config = dict(
    num_hidden_layers=8,
    hidden_size=192,
    n_experts=80,
    experts_per_token=2,
    d_expert=128,
    d_shared_expert=0,
    hidden_act='swiglu',
    moe_layers=[1, 3, 5, 7],
    router_score='sigmoid',
    normalize_top_k=True,
    routed_scale=1.41,
    balance_loss=0.00212,
    balance_bias=False,
    init_std_router=0.0199,
    lr_router=0.00191,
    num_attention_heads=2,
    num_key_value_heads=1,
    head_dim=96,
    vocab_size=15223,
    norm='rmsnorm',
    norm_place='pre',
    norm_eps=1e-06,
    positions='rope',
    rope_theta=10000.0,
    rope_fraction=1.0,
    qk_norm=True,
    attn_scale=0.102,
    tie_word_embeddings=False,
    parallel_block=False,
    init='uniform',
    init_std_qkv=0.0399,
    init_std_o=0.0,
    init_std_up=0.0399,
    init_std_down=0.0,
    optimizer='adamw',
    learning_rate=0.0014,
    beta1=0.9,
    beta2=0.99,
    weight_decay=0.17,
    lr_head=0.00852,
    warmup_steps=258,
    schedule='wsd',
    decay_fraction=1.0,
    decay_shape='linear',
    final_lr_fraction=0.05,
    batch_tokens=[65536, 131072, 262144, 524288],
    max_seq_len=1024,
    doc_mask=True,
    train_tokens=639200000,
    max_steps=3163,
    dataset='wikipedia_en',
)
Below are experts of layer 3 (counted from 0) of a mixture-of-experts language model. Rows are named router (the router's row for the expert), gate (a neuron's input weights, with its number), up (a neuron's input weights, with its number), down (a neuron's output weights, with its number) and show model dimensions 0-95. Each number is 500 + 25 x the weight over its row's rms, rounded and kept within 0 to 999. Numbers have three digits each.
After each expert's rows: "mostly gets" lists some tokens that are sent to it at least half of the time. This comes from a sample of Wikipedia text that the model never trained on.

# expert 75
router:495506468488478537459553481501527530482531468534532480539513502498536495531474447519510514510509485443502539480530456466479509472478499463506504471475504524477494503479502504516468462500470473502506487512449495515549457476512479481505455487457479528528527477503494470505499545494501475495
gate0:499552480433487511460502533475559476512505499478496490501529511515505521499496476495468520482494552539535481538510512506525512504500498519500548487491526489511488508470506498535497474510526489468521519505497458505531470497491438495486484474459535510483488510511504466486469489495449490544
up0:516499478466496533465523501474503528485511496468504465484510548501470515502527520493489522474492524487533497475492506492533521485463516491487534498492494499514523516553505431543518452543537491503485511470490522495527493521543471492504466481488486480488481534509479499451483494461509499543
down0:481519526453477472496488461477528497527509524475472475557488508467511516518490487504489504507539456546511528506544494511538511539489509486504493497465457519549509555513514494527497482516502505488455529522508509495449511502530530494537513429478466481491527503461485493474520468518520452497
mostly gets: "″E", " complex", " roof", " fin", " Rank", " market"

# expert 36
router:517450503514488503442532479512535532500544460557529502512494491515524499520532425501539519527511478477462471494495504491458521500481513484507473539473526529500488460515516527527473476495503480478481495508471501554488472516509493453510449468468491528472523503505482489502483516504491505521
gate0:482519458473468489512495511450510532487498513522519524508516451527488491501505466507508498510467527489476491462485511473507473537542522468463488505510497495473537469506485489497499491510500489530512521491446498492499501472482470491517447484512547497521473505502493491480456521529499507515
up0:470533528493506471518483482467524486542522495512569502513555510533504496511498474520533481483459535504475498484472518527508518527555505494488464484510504487517500482488492500487469517523524466546503518523508495490545512480467502523501458500496482485513500487486506480497472486521502450475
down0:494531501475467469539511492496523518494493507540517526464493520529504492521501482514464528477517490498499528535525530479505475471525521550484441491509466515518556529529503518484503503519500462511535504505463509508513513484505506469527553536501483481533471508436495482494448462505455556478
mostly gets: " that", " which", " who", " but", " when", " where"

# expert 56
router:507484502516522480458539480508514522469495484501489495528496487462536489553499421480498544502500495504487501488497500481457513493511528450510500499473522548499483509522501514523479451486484477500529497497461502519505467497508472514499458486490477518520535509539520489519491503532541494494
gate0:480497472510478507413480507519501480486513463489505517514477505517532467524520507494504451485519543506485502518533509532494524549475500474500479527469516501545511525480470524496507466478552449537505537519477515508506461465526427500471491484450497525527519506496555504525495472480509491537
up0:479491463506532460567481514507537540513491460501518460565487548513462492516504485518503554509455505470511502490506476528498545500513502484484497543508477494543480494476502493520486510552510504511474516469498504525492514498455497480507552492521511448494496507496504476473478505487536496486
down0:469541506493492516422517525514509491487495504476476515557481517507487476506520515443496499532556487479524482503536489548498506506480508456468490495495470524520511493498489459507518513497545464501486524485553535515457479508505503452519486488516497521548526506461462518505508502497509530483
mostly gets: "ino", "ato", "ado", "ón", "án", "o"

# expert 78
router:500458489504511493473526480504515511447507465482513487557506445451545523528501459472495502476502470530460497477491474470465479464502529462511522506498540518510501514503473525520468460488480486498558481536473490538512486489536497530492480506489445525510518485555501477499477514498478515477
gate0:524455492444496489516527436495509480519497509471505493483510502465514516452501524533552481497495464510484500519513443528511485460492516510467506558498527476488496535505506514495535503479507500472484516552508505511476478495489511507507523495509460515505538502436525512515455553483470509527
up0:508525510460508489475502505489509503479504452521541485521493525501489540486517506492497515543474473491516524474508486503474476500519513496487532506485452506491439485475457492567493534539488492479459468493458471484438467453501516485515461519538455505470475500463507483518470509510479470512
down0:538471508508510498504526520441480475491529488488476499469506476502505499412536562506527485523526479493493443509489497523505493486509515538531512503522521514506508494530500521455524527463495473480474470537509461534510485504502547492491524482456456512513507521480524502479522502488514484509
mostly gets: "ina", "ana", " James", " William", " David", " Robert"

# expert 53
router:531478498507495541495545489498490519464484476507513496506476465465562516548475443500486507505494466489477509483552484444484505472491538487524497478462492536510520504498499492519452450463500473508563508512479489514493496497546483518497487476462463516507518473517476477488501498530512507468
gate0:492495513471449466504509510518461501488468464505517447521544455512507500509486509467473536486511514463491486471514501519514574496506506502503451484504482518508463548457488475489496487515489464548566486527484561504485466536506481532486482531511521499476513498521496480524518486471538495485
up0:518485489510475484516477536541485485506505484466485499448502532495527529481513511529524487519489447475532514486468472469484499499492501532528519525528558524542495500486524529521475501475482499498477552502531542483505480500478479473509501472448483494513495512462513495540494511523487487531
down0:512522545531484492484523494506517474493498519465503499497502462524534523484493518502487494490488497495476475465529522490544512492482495476494526488501500481516519524506492515489511453476497515541546484526501497487538523503545474518509449488497529494480490462512557473443516455489480528437
mostly gets: " London", " California", " Music", " Street", " Film", " Washington"

# expert 25
router:490493471482525514456531499518487546481509486545529511539469477472505525540486452492499537529508464490525512481505461510488512480490523476503561477486545565493489511490504523524475489472476500449512511493463513521540486537491485475491501485465478518489528490484502483484494503536549502523
gate0:491502500496487490484507455499475465487530489536507533469476545485524488537468488513531522473489475478548520532499549480532524526542491495511525498492524483474502472527511472504509524523474490539501494480507452540474539533493480460483494463509532477500516529469506480465521461502531471477
up0:493504529520523533498512479482466499501525457526517494532483497473486520495501521514502568517482494411538507498547470472560512575496507506520483460464541525491488520511506493511490508545501519489492500490463461519481504527558471481449454493425494500498500489484478493418526507494496499503
down0:462514506473504488516477493497485477527513539476508518531522483498500535529468523485493486512471469475519487494516510536571523570480499473520548458470523502472553502500501531478517463523456512512495490472453472486521491510480520463495484515518511501530512466520474468453523474508527539474
mostly gets: " order", " direct", " press", " view", " plan", " present"